{"d_shared_expert": 0, "normalize_top_k": true, "init_std_router": 0.0127, "vocab_size": 6403, "batch_tokens": 65536, "seq_len": 512, "train_tokens": 584300000}
Below are experts of layer 2 (counted from 0) of a mixture-of-experts language model. Rows are named router (the router's row for the expert) and show model dimensions 240-319. Each number is 128 + 24 x the weight over its row's rms, rounded and kept within 0 to 255. Numbers have three digits each.
After each expert's rows: a language model's description of what the expert responds to. This comes from a sample of Wikipedia text that the model never trained on.

# expert 7
router:136119112085157129120122104102107124146106144095143106141171134079145112091144148139113143208166125147126154103103078148106112139089137139133127150152108105127133147170122139149153158074131112128163114111156115112107101162133126154087106120
Mid-word name fragments. Middle pieces of split words, mostly foreign or unusual names and titles, e.g. Z-app-a, Zol-t-án, Jacob-s, J-ourn-ey.

# expert 38
router:141133143116114109153138096074137104128132123134096127164142124115167117139163183128093104142136139100107139078166133141107113153155174128142119146135175113099139148102149142100100133135129137133130119136126137110141122118140159130121122140
N-containing word pieces. Pieces al, en, on, n inside words and names, and capitalized N, In, On, National starts: key-n-ote, Bu-en-os, Lach-n-ospiraceae.

# expert 15
router:133145091126145138105101143107121089155091089107148117111168108147150107132107102131142142162102137122124146149125108181107139159063163144172103185127112169129139131126132141112144117127127152130139104141172176115160117174131157122125134142
Name-internal word pieces. Consonant-heavy pieces inside foreign or unusual names and CJK text, like Mauboy, McMullen, Mogachi, Marcílio, Collins, biblique.

# expert 0
router:158106132106115147129093164107113087123095096132104142142105072123141151122112129082100132130158170141118108133144121146106112107096146157099121147161143118141121129108112159146124164107127125158138114109190151101107106111135162113158115106
Diacritic and symbol tokens. Accented letters and byte pieces inside non-English names, plus math symbols like $ and \ and table zeros, e.g. Vĩnh, Quảng, Žiri.

# expert 18
router:093141162101162166131161119127091119149131163116125134118091127103098135185153146186168170113107115097131159151121144117137117112143181118090083119124141106103142118081134107087161117129128155164104083191127110138142149148129113155150148144
Ordinals and set phrases. Nouns and ordinals after in/the in sports or biography prose, e.g. in part, in order, in turn, first, season, final.

# expert 20
router:134115121115138124149082195137163125082104144100125163149131133121148075148074090101083146153126118169127148154132095144120111142125109151131117127119137137139155138146122159115138123141130111131161083092110126099161154107132130079141104168
South Asian name pieces. Vowel and h-endings inside Indian, Arabic and Asian names and titles, often in film tables: Jay-e, Balamuralikr-ish-na, Kitā-b, ah.

# expert 48
router:158109116107105129114135148137103122102139081119169119114139136147134157126131146147120123137144112096122139126151107127101118147143149150136147152179148188136110119132123148096155112123134084097116089122118109123124128160132139151129158126
Mid-word ol pieces. Word pieces like ol, el, Col, Vol after t or r, plus brackets and Cyrillic or CJK bytes, e.g. tolerated, trolley, twelve.

# expert 25
router:084128113113133124091149122080098104105106099108119112133096153125187112121126136135112118190141099114130153095117113143130128098127157154140134182180150178143119166103116115098117106079130097122144126123124132104187125175128158141123166115
Name-initial letter pieces. Single capital letters or short onsets like L, Bl, Le, Sh beginning proper names, and second letters after them, e.g. L-l-angollen, D-l-ouhý.

# expert 22
router:121139141133100113142140124135148128121140112061160118099131126092136131109163112137107107169104076112121111144114129122150127186129101110111100164085125163173133130095107148096154111128129093148106106164144107123117088141133155164130116139
Line-start list words. Capitalized word-start pieces right after a line break, dash or parenthesis in infobox lists and taxonomy fields: Government, Chess career, Coleoptera.

# expert 8
router:098136125106116152090151148138133087132103156105073132120109121133118110122149144141102126115119122107101097129164102104157122105123105133088133132137118105118119138088089143125154120137136154124098090125150103140119158100141117117133122137
Numbers and years. Number tokens in dates, tables, scores, citations and channel names, especially years like 2017 and day numbers: July 19, BBC4.

# expert 13
router:109101121155113113109138135147102120094185154099167120156123118156116103131147101136142125090160109092091157101123153154102201127134145110121171147112126152142149080121140130126124113144141135100129110157096118169145127176149151096157124090
Line-start structure marks. Line breaks and the list dashes, table pipes, heading equals signs or quotes that open a new line, e.g. "- List of", "| 2006".

# expert 27
router:102114157130112187130135149128119125152126103138114163112113126120094105183155158147111148107116115117134092127185154104144126086128149106083120131122094159141127096099108162139113112113117111132095117073121138086140173149146114134133156128
Year digits. Years and their digit pieces in dates and date ranges, such as 2007, 2010, 1916, 1979–80, 1863.

# expert 62
router:195155117098115119167108131126113075120111158111157162150125169110137138178095131137136172155123122124129165141158079139135123153104138156129114145132137151125133137121121178078145137146127138151140107132114156115107159095132136145128104153
Capitalized word starts. Word-initial capitalized pieces like U, He, She, Ar, Pr, Sp, Par, Pet, plus -ce endings: Nez Per-ce, ac-ce-pts, UK.

# expert 52
router:128146129137130120154072136106145097144160131138120129132120140118129168138073159090101113174131166136133164137128146145117117128114093096112152137110101122107093149130124141125108105136131148085079095094163119096151133101125143112153161132
Vowel-nasal syllables. Inner syllables like un, ong, ang, ron, ai in foreign, especially Chinese and Nordic, names and words: Haunted, reunited, Salonica.

# expert 24
router:170107112119146135147102129142162080088116123139111118096117101095117124060098111153068127138119145143084126154136114126180172156126159137113143148109103144164155112136093113179152135150163146143149108162141122109101144124102110116097119177
Commas and list joiners. Commas, "and", "or", "&" and opening parentheses that separate names and places in lists or clauses, e.g. Claypool, Wolverhampton, England.

# expert 11
router:100074150100118113162121109166094136117174134186114166124149119150130142125106071128142137118167096091129129114121145131132103153134096089121118151102106160141145092111153111125148125127127100156142146113116121171151109118129088126119179141
Personal pronouns, word pieces. Subject and possessive pronouns like he, she, his, her, there at clause start, plus mid-word pieces after h or f, such as h-ire, H-er.

# expert 47
router:111122131098160131116106106127146158147171148148145098124150141111140162090143140114136124178165115120119167101073108126118089102143135154115163121171150100104117084098122100155133153098131140130145134124123145129157084098131129106143160119
Personal names, name pieces. Given names like John, James, William in lists and tables, and pieces of surnames or proper names such as B-aron, Bell-ator, Spuff-ord.

# expert 58
router:139182128135133133117115106151095136132122186145170099109106125062101141156137110111114130123105144130112150173089125114117135150118126113122123128128109145146160104073135123101151139129135165130152105086098107097143141164153153136119188127
Pieces after S. Word pieces and periods following an initial S or s and name starts like Mc, San, Bar: Sibelius, Suzuki, McLaren.

# expert 59
router:114161170146135159138130123163085125077139113139155124170149163098174135165130101153164158087149126105126131131117110144127137137129115097147151160076081112119129120127123094107144154133127091138134115145140127185148128175126134111105161150
Adjectives after articles. Word or word start right after a, an, the, such as more, most, public, main, possible, or pieces like a-ides, A-pr-il.

# expert 43
router:102118126125138140107125129107096122107146090095144131127135128150123111109075151121111111143138123072107118144129089135162125104119180140066120120086162125144107128112105132122121131106157094166122121172146136138111169172116153125121163107
Punctuation between numbers. En dashes, decimal points, commas, degree and minute marks placed between digits in scores, stats and coordinates, e.g. 7–6, 24.2, 52.96°.

# expert 36
router:097095163110131131140131125134134116169098137134132101132115148159142120136136152182101087131154082152118111138132141139156150133120159116113124136166127141106125119139125151078144136131132160161161123169167091092158128120136110122160152126
Sports stats vocabulary. Table pipes and semicolons in sports career tables plus words like for, scored, goals, Apps, won, e.g. appearances for the club.

# expert 10
router:162111114140077152123136172110167131146136100119114166126076139136131153106147141118122133144120120151123156152093113113128068109152132150142098163141165157158103138128148136117125133150127082166115135129137133120175093127131163102120089110
Capital initials, place terms. Single capital-letter tokens opening names or abbreviations after commas, pipes or "the", often geographic: Hemisphere, Weather Service, D.C.

# expert 29
router:127105179152128113128119156158132150127167141112122127122105183138103138127142124137116131089134138116127142109103132146134101137157123109141115102103141102081110092142116177111154116079127107161053130122122159116152122100122110126061115134
Word-final suffix pieces. Final pieces completing a word after a stem fragment, such as -ory, -ary, -oy, -ike, -let, often before a comma or "of".

# expert 33
router:136129183126128155129117058160176104125120104127117155166120139125120125111145117198126132096148181136129157137147144138143123120114132153139140087110110132142111150116126127145121117140128164091089152141112070122112123163130130082123159180
Institutional name words. The word "of" and adjectives within official names of organizations and titles, like University of Split, Secretary-General of, National, American, World.

# expert 23
router:106110128133114148104186177091102126155116141117105144108161085112132076126122138126127130151124124123105084153133136156145119111123119134086098130097135146166122116150106145107100105068127154143145101110143170118152138121169127152159141137
Headings and years. Equals-sign heading markers (=, ==, ===), line breaks after titles, table cells, and year numbers like 1944, 2007, 198.

# expert 16
router:128101133118136145080120144111097099141094119134091143123118097140137124122149161077087139148140096135100069138126091152102109142156160116134124145121120119145081164107112151144117139091163110145133121111121162125149139111130173120147135113
Digits in numbers. Digit pieces inside longer numbers, especially coordinates, decimals, statistics and citation volumes: 81.894°W, 8.4%, 631 families.

# expert 39
router:114134158126133101106134107179128145105146081162118118152173130117145117151154137142146115090140118115115156086145156137122072155103138123130153104138094105108132187158132118107128115115132130141126128151109156128113143153156121103125130144
Partitive and quantity of. The word "of" after quantity or part nouns, plus quantifiers like all, some, many, and suffixes -al, -ial, as in "plenty of water".

# expert 28
router:083120138080148139140171144133099114109125131156148185109108134098155124144133138169156167159117138131124160142089132113115165142142124121122141160179149158142114108098154133101119139166141119107124115111149157139126088144144183120120146157
Name-start syllables. Opening syllables of personal names, place names and words, such as Mar, De, New, Mont, lov: Montville, Newell, Yevgeny.

# expert 19
router:113104107132128153145141181122114095122130127135096125106101116120142111167117114149112093108063103107102135129140138136134097118135135089144075145123126139159164082178116121150085100118125095087136134177120123113165114154124128127105084133
Commas and plural s. Commas after dates, places and in thousands (In 2004, 1,320), plus plural -s endings and a few and/but conjunctions.

# expert 41
router:123117103065142110163130085126081137104114132188139109150130127106123124126142076116123132133144119135139153134104100144135122146117084141150119126117108118186117099162142106116106112114146118111145128127139151161148154083154141148131115131
P and re pieces. Word pieces with p or re inside words, such as tri-p, disag-re-ement, Bud-ap-est, Ro-le, Sim-ple, and re- or pre- prefixes.

# expert 6
router:113107153104138147115097151115078133098125132138169119107199114106137095112100122144118137157061141133127122174139123097102109134084131130119163118100107100124094089142130142162132101175132129158150139092116138140103113084129133112110098127
Name-internal syllables. Middle or final syllables of personal and place names, often Latin endings, plus common first names, e.g. Séamus, Maximus, Henrique, Robert.

# expert 63
router:099099142095111112120115107184134131105139110156126142127122116114107118107153087159145164116185150139127120171124126134150133150055109164131106119111090117082145159112099106103142151129128143140093140157134135062149121112129107143168119125
Prepositions in titles and tables. Prepositions, especially of, from, during, inside titles of albums, films and episodes or table cells, as in "Adventures of", "Tales from".

# expert 32
router:137099138119120135125165140139146092127167123113082127095156090105170113137150094108107092136099098111103140096125144109138116125101150122126101130112119165173170103157124170135121100134131118095151173126169136116163136166137070108161114161
Plural and -ist endings. Word-final suffixes, mainly plural s, -ers, -es, and -ist/-ism: Magistrate, Communist, Roads, hospitals, years.

# expert 9
router:121163112117166146091107121123135147117088130092104101124117119129176127126104127160112114157145121100116110123130154092093100126128102118119137121128141135131153117114066157127143088092141094121135135123169112113114137120146127154092129115
Uppercase letter pieces. Capital letters and acronym pieces inside abbreviations in sports tables and results, such as CSUN, SAFE, INT, BRM, US, II.

# expert 42
router:093124139094118134095123123124118144172156144116137127127146130129111115117135143136101123115107106129096130133106069118121144137075132148113139104143090106126138091116122134103131155112159114165144136094149126089107143155165122122121151114
Table cell separators. Pipe and semicolon separators after numbers or text inside dense data tables of results, elections and statistics, e.g. 0–2 | 0–2.

# expert 54
router:126124110144117133098119119079105111125122132127135130129116108150136110138164139092113156151137128121079087147132102157090068122119156099122142122130110110107073114127118134118135119102140129161108104116123154146148131099140170134091135106
Numbers in data. Digits and numbers in heights, coordinates, dates, scores and statistics, e.g. 6 ft 2 in, 59°38′, in 1724, 4.1 assists.

# expert 51
router:134119101117097114132104090122074108143165109109144128113148116118075109134123161115139097100143156154116131173132175098164140146140126125104129144154121130149121123176095117118120078132133162127119136142114153127164133148135096101106154127
Line breaks and lists. Line breaks ending sentences before section headings or list and table rows, plus list introducers such as including, such, like.

# expert 34
router:144089106082109161144124151112101133167108151160132109127129130144141133151078112105093104183137134147125151126130092162076109152106133159164147149154164150129118118150134094117145146174126136104141140122130165091171119096129140126140109157
Inner consonant pieces. Short word-inner pieces like f, k, an, if, ff, often in German, Slavic or Arabic names: Rundfunk, Hbf, Ostfront.

# expert 50
router:174135116137132143142144072137135114147159113111086118067133117157142116090126111186111130095147104107118126133137091126158098127093134106134111158115120122161111131095113113130153141104129110137098130119126114130138143104145101097136149175
Articles. Articles a, an, the and one or another starting a noun phrase, often after of, as, is or a colon; also the -ical suffix.

# expert 2
router:103126120156120109103171125139147097160120085145139114093125086149130150116094190122125132114098141115129138150190158109119114142152132158141128080135111143112156140089083155163104125142127122134089116102143128098108130118124137117170118124
Romance-style name fragments. Mid-word vowel-ending pieces, mostly in Italian, Spanish, Czech-style names and some English words: pupp-et, P-uer-to, Adalber-to, Kvitov-á.

# expert 12
router:157159106115142103133095148165136079135080207140094103156121125117099098151138142107150109093142171177132109098112177143144132123105112134127077133117154147080157087170138101125136119118127153111153128061123097121115121139128094097144154099
Verbs and verb stems. Past-tense and base verbs after a subject or "to", and stems split after s-, e.g. sends, used, served, held, said.

# expert 44
router:122120098112136151137121151143141126085112137101125091113100167139105125148101098151100118111107150132094157139132130091164126087179146135130140141118113161124165095184142148148121131136153147120122163182116157125116167136149116101098088146
Clause-ending punctuation. Periods, commas, quote-punctuation combinations and conjunctions like but, although ending clauses or sentences in prose: century., divorced, club,.

# expert 37
router:128094149100155178131134130127121147117160127130113183129148155147197114140136120121130111092086136091130141109124119103107120101129105127141113127092086132164099144125152111112109096118131134141137145132164110194131129174125076104141103146
Superlatives and rank adjectives. The -est suffix and ranking or evaluative adjectives after the/his, e.g. old-est, heavi-est, first, best, most, main, significant.

# expert 45
router:158103153154129116109167130102122087118169094134115166153124111148107147118093123133108154120090138101137137108173142095120122151145092074160129119122149103133137120103088156178117130132126146111123166108130167122156149130121096108122118165
Agent noun endings. Word-final pieces or, er, an, ers, man, ian forming agent nouns or names, as in anchor, Meteor, Cormorant, workers, father.

# expert 21
router:103114120118164125132140127126101143138167122134146140118135130134146114174130176148117121103069127087121175115111153136193137108171158088082119141135107114148101138116116095103167123100122149107119136152128135141136192123127117118145096135
Determiners after prepositions. Determiners such as the, that, this, other, same, following, usually after of, in, at or on, as in "majority of that time".

# expert 40
router:143135125139094108093147129186137088158146124102123121118094114152150114119126129142098151155110115104118121142123092148146188167120129086128108166129160140130159152126097128120094128123131092122104128151164115133131105172145082160141152139
Newlines and field labels. Line breaks after headings or infobox fields, opening quotes and parentheses, and labels like Genus, Occupation, Turnout, Website.

# expert 1
router:123119121134125128160113113135143127097117120186138137133101135161093106094178156165125126108131161134142085158152131137165102183133132166121106093135098128061152101141117110132144130141120109114147097182099128141136154134135139129140104101
Prepositions and conjunctions. Function words such as to, and, of, from, into linking a preceding noun or verb to its complement, e.g. attention to, prevented from, rank of.

# expert 14
router:120097152092115151164113112111119134150112126119102148132158156123142092118110134138133148111124098084120122176106112182127125060120189155108140135090147103172153131110135094152131130111127079116195081129119147110128147156131113140128126170
Months and consonant pieces. Month names in dates with the commas after day numbers, plus consonant word pieces like j, av, b, th: Mar-j-orie, Stanisl-av, 16th.

# expert 4
router:144128135138119132140125109124114136129122138111131131124074129091070144113069157130169099111172121127127116123093120113116138122133140106136127093164136134075117161151093115139132145086129105150109126142144102155125138124127081106151123158
Noun suffixes and percent. Word-final noun suffixes like -ation, -ition, -ance, -age, plus percent signs and words like time, election, score.

# expert 61
router:149089149141091150116106142102159149137134135088131156158107112145091140171108114128107140131141118099103166139136119139124112103099117109084155109127159129223151156150124126131125148150165088131130082123095121153156147118146100133155161142
H-digraphs and open parenthesis. Letters h, ch, th, ph inside words (Phil-h-armonic, co-au-th-or) and opening parentheses before birth dates or glosses.

# expert 57
router:127164114081126140168145087145096095143123101168131144151111149122129129119125139111161124090158165167122133137147173104122121136163124162105153098116145110135114095107158125117125136146130136129121102135121111160083151110131097109104176139
Latinate stem pieces. Middle stem pieces of Latinate words like commuting, consortium, restructured, reluctantly, extract, plus re, port, act, service, station.

# expert 5
router:128119099158119152131136144129158114083141111109128120208092131165117088146155124160137143093143135103091183168117148146097103097146149126106174147132124131142138107138126112147140129162165087140131131148104103178141157149110118122165136145
Opening brackets and quotes. Opening punctuation before a name, aside or quote, such as ( before abbreviations like (DSI), opening ", [, $, plus line breaks.

# expert 35
router:138095108117110147083134123130111111102146125156122121146106106121146122174138092141129096095124107139129104155153138098103111134150120108125117142131112110152134125158143091119120150125123094139090106186132115123157050104131202175149092096
Word-initial single letters. Single-letter or short first pieces of a word after "the", "a" or a quote, such as w-ider, t-ree, l-ord, gr-ass.

# expert 49
router:103134139081113123089211095133135131095125161118082135102085139120127092105141108163149120099124134099120138158100108109135113118122118135132132160157113130162143156145143117116113131152129133060109143177138128175133111109129114125109158164
Media title words. The and title or media words in album, chart, TV and music-review contexts, e.g. The Official Finnish Chart, Billboard 200, WZZM-TV.

# expert 31
router:139121106089165153089147089104137109155100163097119085120109148105133150150125148144155083124167122127127143119125093107163119101148152148099107100162126158101102141090144102100132147136127136127119129202159073110111112131132094128145144138
Sports and office words. Word pieces and nouns in sports and competition text, e.g. football, Cup, championship, tournament, and int in Super-int-endent.

# expert 17
router:130115144123128105152116127121149092107132177167133175123164117144111075139102116124144119110138114140110135141098130079135157123138096134095196169097126110127081124155096115122133136142127086140144179122121125163163177141141123105128135153
Function words after clauses. Common words after commas, periods or "and", such as was, is, also, it, who, which, in narrative biography sentences.

# expert 60
router:150113139145127139125123136149149112107091117124143105132120087126097171164114098115130109085145129140127120120083129152120145124142065121133116090142151126143192143139121134114104127099125151101149100121123114147122118106130101151097134127
Mid-word stem pieces. Word-internal pieces after st-, to or short prefixes, e.g. stupid, Stassen, underground, Chavez, replacing, uncertain.

# expert 26
router:170106120129099170128136121141126125137119148117148139137109115163120116142183092139151146127132143104124129156142139106097113107060142142112137127070128074146094147166143147146149159117128095123141125112135084095123113166128144150127111115
Non-Latin script pieces. Byte pieces of Cyrillic, Thai, Japanese and Hebrew text, plus pieces like f, st, Ind: ПЕРИ-О-ДУ, Ср-п-ска, circum-st-ances.

# expert 3
router:173155102116119158098119144117113111152124108187129093144144147120146082133128129130163082130100128148124123145108174091121141125161123153103172146110126135124113131167133145116123127118127141138122132081097060158129114139126115112120142138
Vowel-start word pieces. Mid-word pieces beginning with a vowel, often i, ri, om, am, as in Santiago, Miami, romantic, Gundam, plus "born" and "as well".

# expert 53
router:159142153118171117176133101154187123145135073052091078104137094146097134131113121157119138132102130139129152069119102153135112127122118112130145105116120139148089161101110155109128120128140149135095158110126145118128147122140129087072152167
Nationality and -ic adjectives. Adjective endings -ic, -ian, -ical and demonyms or institution words, such as German-ic, Ken-yan, American, United, National, University.

# expert 46
router:126137130117102124126161144090164147099112070124105147116078162135144093154149128186124134100100120116124161160131139101129076115176137106154107151112124125132109140110152096122132105146137108117127097155103126125170101163135140115125096106
Name-initial capitals. Capital-letter tokens beginning surnames, titles or terms after dashes, quotes, parentheses or first names: Nadal, Saskatchewan, Trespass, Ease.

# expert 56
router:172110132116141140134113146118107118147147169175140121166142154087125126121116097081116126152150135128126156128107087105121117146131108151146110102142149110097141097100141090178106118127132171109151144122125115129146127108130092109124149165
English personal names. Given names and surnames and their endings like -ton, -son, -ley, -ford, plus York and Street: John, Taylor, Donn-ie, D-ara.

# expert 30
router:093138146152102089078121181128139162142124126119155134126141112157144118152063130101123108142104113131127158121124142118104101141162107122147172101134127159121125181152068098110159113121127110106143144119146142133148130076126119069164108140
Name-final vowel pieces. Short word-final pieces ending names and words, mostly o or a, in Spanish, Italian or English names, e.g. Dooley, Guerrero, Vito, gonna.

# expert 55
router:128132140134108125078143130106117092156103129112114121122149093150118128140150144094164132155130111124085092126150110169115068141132131115127127135121088109111083128110127185146136143111159131110098094121128164144136155089147149128130173129
Multi-digit number pieces. Digit chunks inside longer numbers in tables, coordinates, ages and ID codes, e.g. 55°58′50″, age 59, #1000…